config.toml
balance_bias = true
lr_router = 0.000571
train_tokens = 549600000
Below are experts of layer 3 (counted from 0) of a mixture-of-experts language model. Rows are named router (the router's row for the expert), up (a neuron's input weights, with its number) and show model dimensions 0-159. Each number is 500 + 50 x the weight over its row's rms, rounded and kept within 0 to 999. Numbers have three digits each.
After each expert's rows: a language model's description of what the expert responds to. This comes from a sample of Wikipedia text that the model never trained on.

# expert 26
router:555523474557554510472446534505469440528479516556496488474504564533516514420585486420522493506468450541517562634552457547573411516449392531476513483534561520561466439438457556528404506495521554458609505468524552477519540543527473544477463487531514403549520495459518447519399474458436572548542526463357483525521498523557567516462457434480516474488507512577527505596465570577525525500385408469431548576499567521512549493410475507489411536506435550534530422452463426423479509558563426
up0:514510527509455528448509486557460462524510546487545557568492478486465608468550482479504511524533482533458546545542407513544475474554509505461483514592576546441542485435498512654493481550417589503499597484613648499525499525568459558474586449498481467453318436431497442557447477569418432529548471504531450456491477522556440426523562469515553423444491483501487509485430459409461546598481450519447492500462563589467551530516417497479482471488532520518511473473559468511502417530492432
up1:545565521517491431505528527509544505477511485559547489428563529408474474405528492555476418542515486452531549543581522537456481577489509590432554589521449479606514543567571596405473495406544487591465537454506547564528475432561458528470489462429459542505530537488411524506491537517514438577476509511483530483488435460492454442450452569536476582600537578509495540357481521605476536588455571531464396517469466545536520513518542514493433507519464551510512513523597474434459455574444413
Mid-name letter fragments

# expert 15
router:526479454428586471410464540580579402550480476444553372452485530515571484408487446403485520564483491566519453533526575613493416522498470501542614433540529467563605462419464455519380528539497532439537491521548494547494562471525472419477498415488535538536504550524484498436475500415472501555508454443353464485581560461544579450444498506495512515551535456532531512546496515500467536530498454434443554505498447507452487472491477551533542541424450479571548457454538432509411521491561491
up0:496569516539482473512500559627505424517473467455533404584552557541369506491532453511503494479446506609506625493523532490504394605461422549557480461502529545553565419431541466589482582518489492538540504432543463590486493513555370572418441502444587474518529536477550437453431480477533526565546381550443530459507511505487525527474489549518575493516461554526490488497417498454436546519483468505537550544488541604538434425580442541465512443430467512471466530509446530503479508504522487
up1:499452442474506492527536583449529380555415469459504395477499484485426516524516492395539477459445563486469543540388470475555465437496520493479541376533505554558589525466563459533463427471550544450477480464462503502496551543517540469440519477554411541572490626503411424613500505593449554518440503560486491548506571509507496553511395585390438482504559494460492479510503579490451382467553480477530513548469503486525497458518537559478528506461471445535458419480510412494580554495584535
Latin-like word openings

# expert 16
router:559439445560540514442505469494547401461480481596535438440516547529497526448461508517509471532516528500530489552510486560474365527481421512505522468539514507548485483427444466491409617470459534451556447456415530461538554501478508465534499578513493512499482609468512549491562514494473549411470539447412523527539569471592647388492519516463345511460533483493524605539446475450521552517546429448358511460492553515448465406430498522510522563502469551512518425445534473491431532482535526
up0:508489389477547546333500599500471466518535505547535429506441540441463421506445463470539433525547482464525555527433490527482473503554467558549596537573494465463495480529554517425483477522473541471472535504558520573542501497556480428442508542535542490489469590433529458466498567455487446565423507518454410405514570517568507468495543532571536454440550487468465526527396439507412526501528448605392507412557499469426532440423524495481591497426548502521524459454521366446536480480551562
up1:557472448564515445509613513511479521512628403426434574514471480493456409426449510427546466489544519540423551478490562517507523521554481504543489495574452519567476527440599536436492525496517506371516458400526583478527462573432513623618516469587542423492568521445518448516486448487552540549422470502491514455458441534488495521500508462554435405460529558547488571516518541522455475503480541497498457531565506571532581535440454474483416554493468534474545484524509553490548608549483607
Mid-word English fragments

# expert 24
router:538471457530540579450464550536530419558513452460475432537504556534547466472530495437553527565450487480427477589538529523468345540442456556528572481533525619608470532516497515560415451513419478537476471403502592509518529491567516463476576556505505464564397497515496499509494552474414593561500494460390526461525527539576606435540442495493401506496502419605526570509528541537541457576514467536428526473516504443449481497474496512502456512481441467608476434497536464509445555573463467
up0:529419502534486586411490537438470531562497543602522454457501551533445542521520511571519470441344403551540405563514490458548460481448510570465583523541495428533477494448410560507466489581465466491475431542475561577479615495550543490481515596575447588538559435486404513540541411464471483525437566542528542524531546519544483418523567540503502478463501515537520487493561562599530538527560424523458580496449553458471483429567548439476501487471431509542483527525583427506430510490543487
up1:532547477427472433523444582573504453447473492435516411524536519453479505437518506530519507569547527578510489518599500436502441521519568549543552461449491528604505467519586411529531572442452478478476483537522513465470562480518512563573548483518537435482463547455503472400551565534380576625576444510511475574526446490537507461512420483523484519562502526548556446651364498504454474536424458470504486484582499453427440531492521596431536501557474457511586500537461445410529501540528527
Word-internal syllables

# expert 39
router:597450523476534503408479525509546455431479456460471431537480506589488483469601463488534470601518465596479460556532549573543433552441533494482534458503485555614563469518500550560399566475461493469532506430542457535556558504556464518496520530600386422602470517476468546499478520526490491488567521433373535454447579489556611444499494541466400462518521444570548511476473451444539454521532460577407545518521400536498429498464489456503466488519506499546494464467565533524464580562444419
up0:490503564447457450508422528586528553466491470478569475433494473494466523457509521558531583608515465546411472528478514537446460446532444636510518512525448551432464481478534490484490569428453484403577468520533461547532533479535549583568501476538451551557434600520441525528520490546495523554545564536444436436450507517535513388494444565534424595471478478503477420439457459406452519553516467460391503543491495504571504441464476469487428454462526489616476460499525464525499547491610651
up1:574543539508522464464525489509476541605462494496509447465558529476505425389511403553473523594528604428600467507445595540512512563550531474512556500460535469518525484521513510430461541467486516529504532465556496581523451606478312527526511608565401456522466603554578425486500525493482478446480410530494495438563430434444529495482525621495505573518482468530458488541520515417499549448478522528479477424440554477563461501519503471585504498524469414559432515480541485499549493583515456
Pipes before numbers

# expert 44
router:559507486566576451392460537522594478518496442469472467555471527530522528470481481483549482498423454513442446555520455492436418568479508507545583437606389511520555474427426493576385530488493486460565484449518614525591546509491491567566531504537435415553435613496452530499478474499530554502534528439437460502503540434518633445404520456551464530591495465549564492527505533485514422594422523545464545444483486517534508483431453457485460495478506508566579497430501484458487604521521567
up2:515544490553470448484508447501477599581491467532495515452599522541530519468587489573577496517524559486471471482526483480439477522570603522569507480525523509529583545502552446599486446519513545487485452511373454468573463499538478603499458569444562483450539504464372586517407396522506563444498583453505459482471522531533497446433518460472543449526517490500533552490513520577509531532474513431480464416563564516465413454524543397323503541491466542521508537501599513417521437586495525
up3:531553501541494446584557529480502509529481586455476519469544460494587507501513608484449561526498516513431572498515432461413503538553517506486519459483504537497504564530499437457453503465549541469564421481438509512584572545441470490441507511566606476523559422503622546517604503522516465454478403465467447483471425590493517440510472583456576519492500444578533459414490462649362439524423535454516560477431518552457439556495531519524550492451415545508381471480472466530567475541523466
Nationality and country names